{"lr_router": 0.000743, "vocab_size": 8192, "norm_place": "peri", "decay_shape": "linear", "batch_tokens": [65536, 131072, 262144]}
Below are experts of layer 4 (counted from 0) of a mixture-of-experts language model. Rows are named router (the router's row for the expert), down (a neuron's output weights, with its number) and show model dimensions 0-255. Each number is 128 + 24 x the weight over its row's rms, rounded and kept within 0 to 255.
Before each expert's rows: a language model's description of what the expert responds to. This comes from a sample of Wikipedia text that the model never trained on.

# expert 21
Description: Capitalized place-name words and month names after the, in or a date, such as New York, Hong Kong, Gulf, June, October.
router [100 128 152  97 164 134 120 126 140 216 135 145 109 114  95 124 125 149  95 141 148 132  97  94 104  99  95  96 137 161 100 143 200 126 149 103 134 166  70 158 112 131 129  97  99 130 125 107 157 120 182 103 131 119 110 113 112 154 179 128 175 105 100 186 120 125 102 142 132 125 114 136 134  79  98 122 146 159 110 156 116 129 119 117  30 120 141 136 163 135 120 152 111 134 143 116 133 125 105 155 106 113 142 129 151 117 128 142  72 105 138 142 141  95 127 120 131 131 122  69 109  96 116 137 100 110 129 111 117 100 101 145 105 144 119  77 134 123  96 119 153 125 126 141  91 126 172 136 145 118 155 137 114 164  90 100 114 141 127 143 130 110 129 118 143 124 121  90 171 123 141 115 146 114 108 122 119 112 154 132 164 103 120 111  97 147 116 151 152 111 116 113 144 125 113 157 122 101 140 136 139 115 101 137 112 101 148 108 112  53 142 114 136 160  94 133 128 105  99 130 141 135 173 102 152 134 130  98 103  96 120  68 134 107 107 118 123 128 139 132 113 121 139 109 148 111 123 126 113 145 135 120 142 134 173 155]
down0 [136  91 115 120  98 107 147 106 109 146 156 102  95 124  83 109 137 150 126 161 101 128 127 123 153 126 125 150 110  76 169 172 148  86 130 122 156 102 122 110  90 118 105 137 124 132 130 115 127 137 146 137 137 125  84 127  85 146 116  99 148 149 130  91  92  74 144 105 136 139 176  89 114  99 171 133 103 132 142  82 139  82 136 164 124 125 108 128 143 143 142 141 118 112 101 148 120 151  97 139 142 133  99 137 157 127 152 102 123 108 100  77 115 116 165 177 154 175 116 117 164 113 159 127 170 112 127 106 143 143 141 107 135  99 110 122 126 125 129  96 143 125 132 114 111 184 110 124 161 143  74  98 142 132 110 138 117 121 120 139 119 128 119 141 138 147 136 106  95 110 148 124  90 151 109 197 164 133 109 101 105 122 110 113  98 134 101 117 122 131 139 102  89 116 135 131 143 149 105 139 140 130 117 140  84 141 112 104 175 171 130 135 159 120 132 126  92 103  96 156 167  88 121 162 153 103 144 117 100 126 123 129 108  88 130 119 108 116 129 169 164 156 129 129  92 165 166 118  82 130 131  65 156  85 127 132]
down1 [147 159 122 123 171 163 137 167  95 131 117 118 128 102 125 137 124 160 161 117 135 181 129 144 109 119 162 114 204 114 156 115 136 139 103 122 142 133 145 105 157 121 164 119 111 125 127 151 161 119 110 108 122 123 156 114 109 131  46 174 116 169 116 108 110 101 128 150 112  92 132 129 133 134  82 142 152 154 103 102  97  84 145 115 113 109 105 112 115 142 115 115 171 149 181 107 141 138 151 132 170  93 105 129 112 160 119  95 161 116 115 129 109 125  85 128 139 117  91 111 107 171 127 134 168 135  77 129 148 135 132 144 111 131 140 105 133 134 106 189 133 144 113 122 147 126 152 130 164 116 114  79 120  89 115  75 146  95 104 115  93 108 131 137 114 120 133 133 113 128  90 124 124 150 107 129 124 151 172 154 169 148 161 156 119 116 163 149 115 134 144  95 108 184 148 111 146 143 110 125  77 101 106 162 183 167 135 102  91 125 155 124 131 112 162 114 102 123 150 122 153 125 121 139 123 102 148 146 139 110  84 149 101 122 114 126 109 126 147 144  64 135 140 110 150 116 161 123 139 130 148 125 125 116 129 134]

# expert 38
Description: Articles and possessives opening a noun phrase after prepositions or verbs, such as the, a, his, their, plus some verb-initial word pieces.
router [157 158 138 123 176 184 128 182 164 123 117 125 155 125 112  94  87 117 136 125 145 138 144 172  81 144 122 126 157 150 130 175 143 162 108 144 123 162 103 108 133 186 137 165 102 160 105 126 141 113 154 101 111 150 126  84 109 102 138  35 116 124 110 125 179 138 159 147 129 116  80 179 142 104 116 170 145 150 135 147 147 109 106 155 134 120 141 112 151 113 112  74 131 103 106 108 105 153 144 122 163 123 153 164 117 100 144 115 121 136 152 186 120 117 119 129 128  64 105 138 137 148 138 169  82 127 120 101 141 109 120 116 139 136 135 140 137 147 114 171 114 120 157 135 110 125  75 115 156  88 168 110 107 133 104 146 103  88  85 158  83  85 155  90 150 110 134 126 116 156 133 119 125 104 139 142 114 103 143 179 179 166 135 132 107 153 136 135  99 102 110 102 152 125 149 127 122 134 127 100 145 129 126 150 164 148 133 101 141 126 133 114 129 102 118 132 145 129 114 113 138 139 150 104 142 147 138 107 119 131 117 134 145 146 132 145 121 141 146 147 140 127 122  88 165 133 121 124 136 153 154 144 150 137 127 117]
down0 [140  78 144 109 129 123 123 105 151 109 117 149 132 141 126  69 136 136 136 114  90  85 118 107 131 111 118 145 148 164 155 153 144 120 131 112 139 124 154 113 134 117 131 120 126  82  95 165 105 156 159 151 128 219 137 143 111 126 151 158 109 131  97 123 106 130 125  99  87 120 127 128 127 128 142 118 106 135 134 122 126 119 154 138 100 110  82 103 117 140 180 113 148  97 129 142 145 178 121 149 161 126 130 166 151 110 148 121 115 178 161 137 178 141 123  99 110  89 164 118 132 125 123 120  92  93 132 166 125 126 136 140 116 131  79 144 117 128 118 119 120 141 137  95 103 108 103 136 115  79 133  87 107 121 145 149 141 136 150 156 100 165 143 128 116 127 161  96 122 123 132 127 140  80 153 208 139 133 107 121 101 109 167 130 103 118 164 114 125 193 106 124 109 145 149 159 104 121  74 158  85 145 118 131 118 131 100 122 127 148 136 111  74 145 126 144 129 132 150  98 151 104 147 150 105 120 116 106  95 114 134  82 116 129 119 168 152 118 160 140 179  99 141 140  78 130  94 124 107 171 146 151 151 139 129 121]
down1 [103 102 164 115 105 176 116 146  92 108  64  84  87 148 109 129 142 110 106 157 109 116 121 131 156 118 186 145 136 122 123 137 119 174 108  98 132  91 126 107 121  84 142 149 140 127 143 110 143 103 120 139 111 101 108  94  91 106 115 104 119 104 127 130 137 118  68 196 171 152 132 147  83 144 100 113 158 164 141 102 156 110 123 111  88 159  96 138  92 136 113 120 132 108 114 139 105 132  96 133 144 142 113 110 106 114 173 120 130 129 114 110 126 115 120 163 113  87 122 136  88 121 165 119 126  84 103  97 199 150 116 113 125 113 109 104 141  77 158 114 136 120 104 130 160 135 108 149 143 149 158 118 155 147 135 127 177 117 117 118 120 100 137 112 139 151 153 135 131 106 110 184  85 100 153 172 144 113 143 173 139 130 125 122  96 132 150 147 118 147 110 122 134 132 137 107 173 113 132 124 111 108 194 146 117 133 151  92 127 112 149 114 129 100 151 105 100  85 111 110 148 120 124 149 102 144 156 147 139 135  84 100 131 137  95 115 110 139  77 152 139 163 140 109 119 141 120 127 161 150 145 125 126 123 136 122]

# expert 34
Description: Suffix pieces ending abstract or scientific words, such as lit in causality, ity, ion, and taxonomy terms like Animalia.
router [144 196 142 117 114 135 145 126 134 149 111 140 126 120 126 165 150 117 149 135 136 149 133 121 129 118 130 124 141 133 143 107 116  85  90  98 142  96 135 152  99 119 109 114 145 125 135  93 141 120 113  98 149 129  94 123 132 108 100 142 119  85 105 106 157 159  72 138 113 124  97 142  88 119  83 144 145 113 155 146 144 128 118 162  84 125 149  85 148 132 117 123 126 210 124 107 146 111 125 128 168  87 127 179 116 106 115 150 155 148 126 148 149 112 156 133 107 157 113 103 137 115 109 141 106 130 123 117 105 114 119 131 136 131 126  97 214 139 144 137 118 116 107 102  85 124  65 155 180 147 135 206 118 202 124 157 149 135 107 125 141 101 107 138 140 146 116 129 151 156 131 141 155 154 109 127 118 134 142 127 149 151 122 142 125 151  97 165  72 130 135  73 127 151 171 168  91 111 147 128  90  82 121 135 103 124 119 139 131 120 106 159 140 179 142 112 111 162 143 129 105 137 134 131 138 111 109  90 116 114 116 103 160 134 145 112 104 136 143 153 135 132  99  88 137 150 104 125 124 161 125 125 135 139 147 159]
down0 [102 120 124 130 142 110 134  94 109 145 169 156 156 139  93 129 165 123 110 152 141 122  99 161  82 155 184 125 109 112 114 141 118 123 117 130 111 153 152 126 120  88 114 129 123 124 146 116 160 125  96 133 172 136 124 124 121 111 138 112 144  94 132 140 122  97 148 140 112  84 132 149 152 105 121 146  97 129 145 162 110 126 110 108 155  95 100 136  82 135 130 138 141 106 104 160 122 147 135 138 150 133 133 115 152 122 161 120 144 129 132 128  72  91 110  98 136 116 149 144 105 116  87 119 107 112 139 129 119 178 142 161 155 110 125 113 103  86 126  85 113 123 146 134 138 119 129 131 115 107 138 143 123 141 104 113 104 130 119  69 157 153 104  97 121 107 127 111 130 115 163 124 103  99 136 147 164 157 133 109  88 109 171 168 157 135 126 159 120 149  91 187 140 152 119 140 171 124  65 104  81 170  87 134 107  95  83 186  98 133 132 120 158 123 112 133 170 120 114 125 154 114 154 129 129 122 126 120 125 150 118  79 117 154 209 132  98 130 112 127 121 112  96 144 106 133  85 191 119 141 113  98 121 177 101 125]
down1 [125 128 155 115 129 148 123 154 132 131 123 106 155 113 145 122 123 104  97  68 116 154 119 116 155 129  91 129 100 116 118 174 134  90 139 147 139 129  90 137 121 126 155 124 102 103 107 103 134  50 134 121 114 141 159 139 111  96 146 120 137 158 134 108 122 135 120 157 109 131 135 140  91 106 143 162 200 119 105 133 169  63 150 149 103 137  86 139  93 138 171  97 148 126 143 173 167 175 116  98 144 120 140 134 120 140 148 124 131 161 125 130 102 103 112 128 121 169 153 155 115 135 127 132 158  97  79 155  70  97  97 139 148 120 127 134 137 142 152 125 166 129 121 124 141 160 105 114 140 129 162 124 170 127 116  93 144 128  92 136 124  82  94  77 179 135 141 149 123 133  82 159 122 121 101 107 137 132 110 130 162 115  95 162 119 115 147 143 103 166 133 100 141 127 129 159 143 122 110 127 119 122 171 142 146 127 147  91 129 105 134 111 101 126 142 128  83 133 140 130 143 130 116 144 104 144 128 111 146  83 131  95 142 160  77 126 149  99  76 111 174 144 124  75 119 153 124  88  97 138  95 122 103 132 121 126]

# expert 61
Description: Articles a and the, numbers in stat tables, and sports terms such as third, touchdown, finals, outfielder, line-up.
router [134 134 103 130 134 126 144 139 136 130 155 174 162 102 166 112 116 155  59 152 151 133 141 149 129 203 117 129 157 140 153 170 126 163 129 120 104 121 112 135  61 138  91 109  60 166 116 139 145 116 135  88 119 145 135 126  86 134 100  92 162 106 137  98 145 137 111 129 130 128 123 143 184  96 119 139 148 136 116 134  60 138 111 126 120 116 174 173 136 157 125 118 118 136 118 119 173 108 123 113 160 123 170 123  96 121 126  77 104 102 129 137 117  86 139 107 125 107 181 138  90 147  94 148 109 139 138  95 127 122 133 121  92  86 122 143 121 119 133 168 125 142 121 150 125 126 161 162 175 109 134 115 121  87 139 155  93 115  81 161 123 116 157 103 124 121 127 145 134 104 150 126 145 135 146 129 123 128 130 152 150 160 125  88  80 143 105 163 137 107 141 137 155 141 133 136 135 132 117 124 143 122 167 111 114 153 152 148 160 109  92 142 130  98  85 132 104  98 185 111 128 120 128 131 155  98 121 126 130 105 129 103 129 136 116 127 117 171  91 139 124 124 111 106 123 173 102 132 111 129 138 164 138 141  79 158]
down0 [ 81 178 132 185 110  79 113 113 152 106  79 164 136 134 139 104 102 135 108 117 134 125 147 125 105 124 135  89 101 152 108 136 138 185 106 142 104 124  79  91 102 160 107 137 137 115 114 126 122 109 141 132 134 123 131 163 128  86 159  88 169 128 133 120 130 122 131 122 102 158 147 142 155  68 125 119 112 121 133 174 163 101  72  92 142 109  89 141 131  96 153 117 158 106 145 115 103 126 201 114 135 120 127 146 103  98 154 119 111 140 132  73 116 107 130 105 140 154 121 131 140 145 120 118 176 157 136  89  92 132 100 128 127  98  99 151 154 117 130 144 133 145 126 140 134 134 136 121  90 111 143 113 140 148 126 143 131 135 125 128 129 178  99 137  87 142  91  80 122 100 130 113 148 113 136 151 156 149  99 145  97 103 156 142 116 109 130 130 108 141  79 135  74 117 101 109 144 146 142  87 153 136 110 144 115 104 116 142  92 105 110 121 131  99  98  82 133 123 160 128 116 127 163 161  87 103  96 138 141 120  99 143 123 181 112 116 128 113 116 138 129 168 166 170 114 144 134 139  99 146 125 122 149  95 114  95]
down1 [120 129 141 171 123 130 151 127 108 157 122 153 108 115 131  77 115 132 147 122 118  98 129 145 115  92 109 139 180 167 151 116 164 122  83  96 140  99 157 147 135 150  98 120  86 108 164 153 127  86  97 117 110 128 161 129 127 150 146 143 123  71 128 110 114 112 109 102 142 194 164 111 100 136 133 176 155 163 124 129 138 138 128  83 108 119 164 174 135 133 139 107 147 154 124 121 126 154 110 120 144 149 110 150  71 146 162 147 164 166 110 111 111 103 148  95 126  92 101 161  76 136 145 130 150 121 141 117 160 170 134  92 191 125 106 109 124 114 143 171 163 142 120 125 108  92 115 120 133 132  90 120 164 112 134 116 166 121 159 126 124 108  92  94 149 120 123 126 135 103 127 138 145 142 162 109 110 131 138  95 162 120 101 146 109 127 166 129 150 124 129 111 111 106 147 135 145 144 115 109 130 117 139 146 147 143 140 160 123 159 128 121  89  85  87  99 114 143 176  85 146 121  97 176 149 128 113 160 164  73 116 138 136 143 141 123 108 148 160 109 104 158 117  80  98 142 128 111 136  98 120 123 140 123 131 156]

# expert 14
Description: Short syllable pieces inside foreign or rare words after a capital letter, plus colons in clock times, such as zi, mi, ti, 2:30.
router [100 140 147 118 143 163 128 126 146 192 119 151 192 119 120 131 126 173 129 140  60 109 111 110 139 156 120 100 136 154 128 134 107 124 111 120 173 168  97 137 142 104 142 156 124 124 122 133 138 102 166 123 125  51 134 104 144 124 157  88 151 132  82 138 130 139 192 158 125 166 117 114 150  95 126  92 145 130 152 150 136 124 137 129 114 141 120 195 156 129 107 108 112 137 164 100 102 131 137 136 111 136 132 121 140 113 148  90 115 127 109 130 114 124 108 149  99 131 157  75  91 127 145 106 128 125  87 148 128  82 150 186 135 146 169 128 207 138 140 125 146 139 124  77  90 140 148 125 133 121 147 122 129 129 134 113  72 144 131 116 143 119 127 123 147 130 119 124 118 124 142 149 144 128 140 107 147 122 141 150 125 152 110  71 146 135 178 152 119 133 120 117 131 135 130 129 118 115 143 117  63  90 168 135 119 102 172 122 161 115 105 177  98 161 114 127 116 141 113 163 167 124 129 121 117 117 110 108  95 104  83 118 137 107 141 106 118 143 126 135 122 110 151 109 125 122 122 152 132 140 116 102 108 127 150 186]
down0 [186  98 143 151  99 134 127  93 121 134 169 164 156 126 122 141  82 104 129 135 113 105  90 158 138 122 124 109 119 132 168 157  99 138  93 103  90 180 140 195 142 133 120 100 123 149 137 131  98  91 131 139 168 140 120 196  99 139 105 105 160 157 125 104 112 128 135 168  88 125 119 136 137 118 143 100 114 110 115 163 134 157 158 141 127 151 162 138 128 114 148 105 105  87 137 163  91 108  99  93 101 163 108 123 107 119 112 141 121 142 123 100 126 136  59 158 133 143 113 160 131 106  65 126 185 110 102 151 160 154 104 111 134 140  75 135 117 141 147 133 145 121 141  99 124 135 151 145 152 149 143 135 124 129 110 130 136 138 166 126 127 106 168  93 144 136  91 120 115 161 117 106 133  65 126 134 103  93 132 169  98 124 161 146 144 122  76 137 126 141  86 155 114 125 165 136 110 121 124 115  98 159 117 139 113 126  99 111  70 147 136 141 152 129 133 165 164 130 129 140 126 130 149 158 136 122 144 133 151 108 139 133 178 117 147 114 143 137 171 136 116 151 131 124 119 102 113 115 138 128 138 101 116 163 157 134]
down1 [127 130 141 140 156 140 190 131  79 132 146 117 122  87 120 127 116 134 141 117 123 139 118 141 105 112 148 108 119 139 161 123 145 155 142 140  86 124 110 109 156 108 120 109 130 130 162 124 150  72 102 154 136 168 166 124 171 154 116 120 106 119 104 136 116 104 152 122 140 127 139 123 118 152  98 125 177 167 116 123 161 112 153 131  93 187  90 118 103 122 130  81 117  90 135  62 131 105 121 142 153 107 142 173 109 108 130 138 145 123 138 137 151 106 128 128 149 156 135 120 142 159 142 146 123 150  99  89 119 110 103 118 124 158 135  94 117 124 104 150 168 113  85 151 167  81 137  97 178 159  75 157 101 155 154 122 154 130 104 133 155 128 141 145 101 113 123 145 160 151 115 146  65 144 123 146 146 124 137 116 132 159 117 112 109 163 110 150  91 153 153 136  88 140 118 106  96 128 124  84 111 100 151 136 121 131 161 136 126 124 129 132 142  95 124 164 119 133 137 117 168 108  94 115 123 118 103 112 161 158 113 150 123 123 138 154 102 202 150 145 130 143  85  74 118 119 110  75 119 106 132 146 166  91 112 150]

# expert 46
Description: Middle and ending pieces of longer words and names, such as zer in Panzer, act in interacting, ing, Commissioner.
router [156 129 158 126 115 129  90 119 123 181 126 122 124 120 117 153 131 106  73 161 148 137 100 109 137  91 104 131 116 182 108 115 117  98 136  98 137  82 107 115  46 117 128 115 118 150 124  89 136 120 136 145 143  75 158 142 124 164 144 149 130 123 151 120 117 188  59 145 106 165 140 146 129 116 122 100 154 160 121 162 110 113 112 145 107 130 137 146 140 102 129 139 156 227 122 122 106 113 131 123 156 130 108 114 153 146  99 118 152 136 101 121 122 118 142 114 114 118 153 112 110 136 121 119  95 101 112 130 131 136 121 116 118 146 119 100 169  90 157 151  85  95 162 158 140 121 159 118 122 170 157 128 129 134 152 136 119 199 103 132 144 117 159  69 131 131 106 125 157 126 137 138 134 144 100 100 127  99 128 135 149 184  98  94 102 166 120 111 108 105 124  96 134 163 160 132  79 148 126 109 131 136 123 115 119 152 126 132 136 152 121 156 105 169  98 102 121 157 111 114 111 135 135 126 118 146 140  81 125 101 120 125 167 118 143 108 109 124 114 141 108 146 171  93 128 134 148 123 131 122 134 176 150 143 145 158]
down0 [110 127 165 150 102 158  58 137 167 133 134 117 135 147 111 115  96 131 133 127 138  94  97 128 104 126 112 146 139 125 123 111  83 157 137 116 153 181 124 162 125 121 150 118  99 144 123 131  95 102 116 133 186 124 154 125 147 167 140 105  77 143 131 143 140 142 140 163 120 126 143 148 108 107 151 100  99  88  99 172 110 162 124 180 148 131 107 141 165  91 163 121 139 182 144  69 107 181 136  99  98 134 113 146 118 146 129 157 149 145 145  91 118 117 103 121 126 154 133 112 143 130 155  89 121 101 129 159 114 105 126 118 104 142 131 138 135 125  90 125  92  93 145 129 161 138  95 100 124 132 124 125 105 141 156 139 127  77 174 159 121 124 134 104 140 175 143 104 111 125 100 139 101 115  96 161 198 124 103 153 107 114 115 153 103 124 133 138 134 133 120  90 131 129 160 126 131 155 124  70 144 116 123 144 137 114 107 102 122  94 112 121 127  99 113 132 187 105  98 152 131 135 151 147 114  64 108 107 126 121 133  94 119 104 147 136 153 140 149 145 146 133 165 158  97 117 156  87 116 159 149 115 124 106 133 157]
down1 [117 135 205 136 124 181 171 156 117 140  85  93 139 114 135 120 123 135 135 115 151 121 116 129  58 139 160 154 127 109 156 152 120 134 146 141 131 125 124 146 150 158 165 157 114 100 146 116 131  79 146 160 108 103 100 118  98 130 120 122  88 177 100 104 108 100 152 133 140 113 109 119  93 118 157 108 157 154 136 121 177  94  95 127 104 165 115 135 138 120 117 153 127 158 132 117 151 114 150  92 134  82 134 130 146 133  93 160 122 150 107 152  66 139 121 147 149 152 144  81 143 139 124 106 125 124 153 142 118 134 141 116  97 152  96 162 133 149 147 159 136 131 106 161  96 168 142 115 134 148 137 122 113 143 152  85 143 140 114 150  88 156 103 129 156 160 133  89  88 112 134 147 130 125 130 120 148  92  91 144 103 156 139 152  87 106 115 167 115 117 157 113 113 131 142 132 125 104 127  63 134  87 157 130 136 133 110 119 112  79 107 150  93 121 124 124  84 148 147 131 121  99  80  89 129 134 117 143 141 118 110 118  93 167 104 148 120 144 171 139 158 101 149 137 120  93 108 120 109 150 167 154 136 148 102 154]

# expert 56
Description: Prepositions, verb forms and particles in narrative predicates, such as to, of, into, using, -ing, out, support.
router [ 77 171 137  87 137 151 128 114 117  91 133 126 165 128 129 168 114 161 129 119 175 126 128 175 120 117 108 138  84 181 144 137 150 154 121 141 153 129 134 178 140  93 137 133  97 128 130  98 142 113 118 133 115 124 109 111 106 123 127 125 123 132 107 153 109 147 139 135 166 134 107 155 169 112  86 112 133 140  89 170 160 141 106 120 126 107 141 143 135  82  66 101 110 118 140 114 162 154 107 149 156 120 142 142 120  89  67 128 116 124 168 118 141  88 114 119 107  89 146 132 174 153 113 140 117 129 146 104 116 159 144  96 168 150 108 128 135 133 143 152  99 107 219 156 151 130 101 100 143 145 123 122 120 130 135 145 134 141  80 134 116  90 139  90 144  87  99 136 126 143 151 124 147 121 133 140 126  77 142 133 151 133 101 149 144 141 136 170 125  70  76 104 139 154 135 127 102 148 112 139 128 130 110 139 122 118 148 159 112 145 110 155  94 124 124 110 124 126 110 109  97  90 165  92 136 160 146 119 108  90 149 145 141 125 116 136  93 155  91 141 132 140 133 101 182 163  95 140  99 156 135 128 120 150 136 106]
down0 [126 145 132  83  78 133 116 149 135 104 102 118 141 171  87 108 150 135 100 140 114 134 127 123  80 107 134 104 105 141 142 128 190 154 113 123 112  90 114 178 114 127  93 156 139 138 137 141 128  81 131 119 148 162 180 161 111 112 151 132 129 189 125 122 135 141 148 175 107 101 157 127 129 133 126 178 117 130 129 111 108 178 121 130 164 124 134 150  98 103 123 111 152 113 134 101 136 109 142 131 113  82 143 141 116 117 194 120 121 122 133 108 143 120  89 152 150 140 123 161 201 105  75 162 148 128 105 141 109 129 133 147 151 135 117 116 136 142 146  73 106 139 138 136 130 142  83 105 154 135 143 122 118 139 120 131 117 139 155 109 112 152 126 136 126 140 109 142 129 142 196 119 127  85 141 137 138 153 105 153 135 111 114 157 158 130 154 157  97 106 118 137 114 126 159 102 171 107 129 140 124 117 119 137 127 110 117 157 132 135 107 117 124 113 135  83 135 156 140 166 138  95 175 127 126 129 134  66 122  81 128  93 116 150 139  65 106  92 125 152 138 139 115 131  88 148 142 135 107 152  96  99 186 134 117  91]
down1 [147 143 163 146 148 171  81 141 176 116 143 139 131 125 165 100 178 143 117 124 135 135 109 182 112 106 168 147 144 161 155 162 120 124  87 124 127 139 125 114 109 167 119 108 142 114 133 102 148 108  84 153  75 118 141 131 136 118 119 151 122 118 120 150 107 120 108 137 160 112 114 153 153 158 107 140 173 169 124 115  89 164 185  80 121 157 125 123 138 109 120 117  64 129 144 139 152 154  39 108 156 119 131 140 152 152 127 114 136 131 166 129 127 116 100 104 134 125  94 133 118 129 128 148 171 117 134 121 140 108 129 138 142 121 192 128 102 122 140 177 156 160 163 150  98 124 143 151 151 135 128 128 143 114 124  90 108 126 148 122 105 107 110 148  95 131  95 132 117 150 115 104 148 131 102 104 124 111 140 171 180 114 159 111 125 114 138 106 102 109 110 143 120 132 148  95 125  91 122 122 158 129 148 139 145 141  54 114 103  99 151 134  94 132 117 139 113 128 178 128 130 100 106 141  91 151 110 100 134 114 156 115 174 152 152 119 123 132  98  92  91 157 139 148 150  91 156 128 126 129 123 153 121 158 130 147]

# expert 5
Description: Labels and first words of lines in infoboxes, lists and tables, such as Surface, Born, Died, Preceded, Votes, See.
router [150 140 138 141 141 187  74 157 161 166 140 148 201 107  55 112 157 125 125 107 168 151 111 141 107 197 124 119  98 178  98 135 157 122 110 139 127 131 136 121  95 126 117 186 101 112 116  96 148 119 137 146 116 127 145 130  69 113 115 132 153  76 139 145 138 150 114 161  92 141 111 143  91 118 120 120 149 115 106 152 139  78 118 138 120 114 144 142 138 140 151 155 134 129 109 110 121 118 121 156 141  96 145 133 142 129 170 130  93 167 135 179 112  91 123 127 122 105 157 116 134 178 145 143 114 108 113 134 137 110 152 120 144  89 124  78 145 129  89 134 139 106 117 130 110 124 172 108 135 164 156 127 129 115 135 141 114 115 103 164 133 137 134 173 137 131 135 115 160 133 137 135 150 123  93 116 123 128 153 137 171 167 123 134 146 138 153 171 153  99 130 120 147 159 124 118 139 114 104 136 119 144 100 117 143 168 144 120 164 137  96 126  85  90 104 165 128 105 124  99 131 121 137  92 129 119 136 147 119 107  84 129 129 112  99  91 108 184 115  98 161 108 120 120 136  95 114 101 141 165 104  96 143 133 119  90]
down0 [134 160 138 137  97  95 118 133 152  92  65 150 111 159 140 127 135 153  97 152 143 151  98 155 127  97 121 120 119 105 155 130  98 125 135 118 141 153 148 140 121  98 184 115 106 125 105  99  68 112  99 146 124 148 106 120 117 121 108 117 145 105 154  84 143 108 177 160 106  82 146 172 133 106 114 117  88 152  88 142 118 127 108 150 122 141 142 157 109 105 141 123 145  91 148 127 131 119 145 127 147 123 152 105 129 125 153 119 139 130 137 110 166 100 163 101 134 141 131 136 132 177 170 138  92 138 156 120 170 111 127 177 151 155 136 107 132 117 103 131 126 148 159  94 119 190 104 131  82 141  97 102 106 156  95 104 126 161 171 127 121 171 137 136  94 171 181 124 127 134 171 154 102 118  87 135 122 137 108 159 119  88  91 131 118  87 132 143 104 124 103 139 136  97  99 128 143 136 135 139 137 140  90 110 129 103 146 180 126 106 113 131 130 117 148 121 175  79  95 127 137 113 135 149 106 137  98 109 114 122 101 130 119  69 152 140 140 135 147 154 134 132 138 108 150 131 130 159 104 170 108 155 113 143 172 104]
down1 [124 115 119 133 155 109 111 146 108 156 138 126 126 123 107  94 129 100 110 130  94 122 146 133 125 161 144 130 114 122 125 100  90 137  90 146 133 151 157 130 147  85 115 141 127  90 159 158 151 138  92 144  98  91 133 146 150 170 121 108 101 146 155 107 111 162 137 172 137 121 120 109 143 127 120 155 155 130 127 109 114  92 143  77  87 151 106  90 119  99 115  97 140 101 157 124 106 144 125 150 113 128 117 143 106 129 156 121 117 129 140 122 147  53 135 119 126 152 132 151 109  98 152 126 105  88 149 123  93 107 160  74 156 128 134 150 146  82 173 198 179  93 117 135 115 156 117 112 126 106 118 115  93 110 150  93 103  92 118 148 114 131  99 123 130 100 130 114 151 187  73 118 115 166 141 141 115 158 128 145 115 135 117 110 124 128 154 159 122  88  99 111 153 143 141  85 115  93 156 142 149  59 149 133 124 127 118 132 133 145 124 139 133  97 115 122 168 107 160 172 171 133 117 120  98 156 145 157 164 170 124 151 131 107 123  74 122 128 127 107 129 152 116 106 117 150 122  67 150 130  92 113 132 136 128 144]

# expert 18
Description: Articles and number words opening a noun phrase after prepositions, like a, an, one, several, three; also Japanese name piece Toshi.
router [147 148 160 107 137 138 143 122 133  98 118 145 142 133 156 109 121 163 100 128 142 113  91 117 107 139 125  98 130 155 120 141 137 150 135 131 108 154  70 124 132 126 147 134 115 130  76 107 136 102  98 126 142 114 154 105 118 133  81  63 145 153  93 126 128 142  78 142 130 107 139 119 172  93  90 121 148 151 158 121 108  92 128 140 104 111 132 130 141 128 104 132 142  86 139 110 122 103 116 135 141 123 177  96 119 104 116 133  92 129 179 128 173 103 129 174 103  92 111  97 129 172 123 102 117 110 144 152 104 142 152 141 119 117 166 156 132 120 115 136  95 101 162 171 125 146 148 186 178 131 142  99 110 104 120 132  61 134  68 147 124 101 148  86 146 118 137 160 139 101 139 117 121 148 122 137  81 104 160 137 136 157 127  97 112 137 128 133 143  71 128 126 147 157 110 132 119 129 145 127 122 131 122 160 106 128 134 127 124  62 111 142 104  62 115 136 131 149 143 199 124 106 172 116 128 140 143 105 141  98 157  87 140 152 126 145 106 134 108 110 111 144 151 106 150 118 135 142  84 150 161 135 103 153 136 141]
down0 [149 124 148 138 150 157 121 121 145 144 146 162 112 110 116  88 139 147  78 149 153 128 115 109  98  93 140 166 129 115 137 128 166 165 102 131 140 172 166 101 130 143 132 158  87 103 124 184 158  89 141  91 126  87 137 159 150 116 102 113 144 138 159 120 142 117 140 155 141 130 162 126 131 154 134 118  66 128 137 153 118 152 121 132 124 152 113 123 133 103 142 154 119  76 135 107 119 132 124 143 123 106 135 168 122 147 144 135 146  96 132 117 132 153 121  88 127 127 121 111 134  81 170  92 152  98 165 142 115 135  99 142 192 150  96 118 126  56 116  91 102 151 157 126 121 187 124 114 135  88  88 120  94 108 137 143 156 104 127 121 134 145 138 114 151  95 137 115 119  95 103 114  91 114 131 146 129 124 119 186 139  89 153 123  83 109 148 153  94 151 132 105 151 153  78 114  93 129 148 120 111 173  98 140 132 138 168 133 130 132 132 171 113 165  87 118 140 147 135 116  96 158 123 172 131 123 130  99 167 100 152 118 123 129 145 154 159 153 125 159 104 117 135 112 134  98  94 161 147 112  93 119 131 124 146 141]
down1 [121 101 134 142  90 142 105 137 120 172  97 123 150 104 115 138 159 169 141  95 116 135  94 148 126 149 173 120 140  93 153  86 135 150  76 114 137 149 122 133 132 136 167 114 112  97 130 147 129 115  86 103 112 113 145 149 125 151 102 112 129 154  98 135 130 118 124 172 159 155 144 165 121 102 122 107 141 131  89 154 113 101 124 175 138 162  81 116 150 116  89 172  96 118 143 116 135 178 132 141 156 115 134 145 135 129 144 111 127 107  92 106  95 131 165 178 151 145 146 120 163 129 136 127 138 114  94 139 149 131 128  84 147 109 114 109 146 115  80 127 148  98 118 162 152 114 150 110 142 141 120 145  78 112 116 108 133 101 112 109 122 159 143 139 161 101 189 137 149 108  90 118 129 123 132 147 161 112 112 145 149 135 127 125 116 113 151 156  65 131 139  93 117 140 176 113 117  59 148 131 109  92 137 192 142 114 111 103  72  96 172 136 150 173 150 138  97 136 156 159 128 114 161 117 121 166 146 113 144 118 103 123 119 103 136  93  95 143 114 127 128 101 120 111 121  93 164 114 110 108 134 105 131 141 149 144]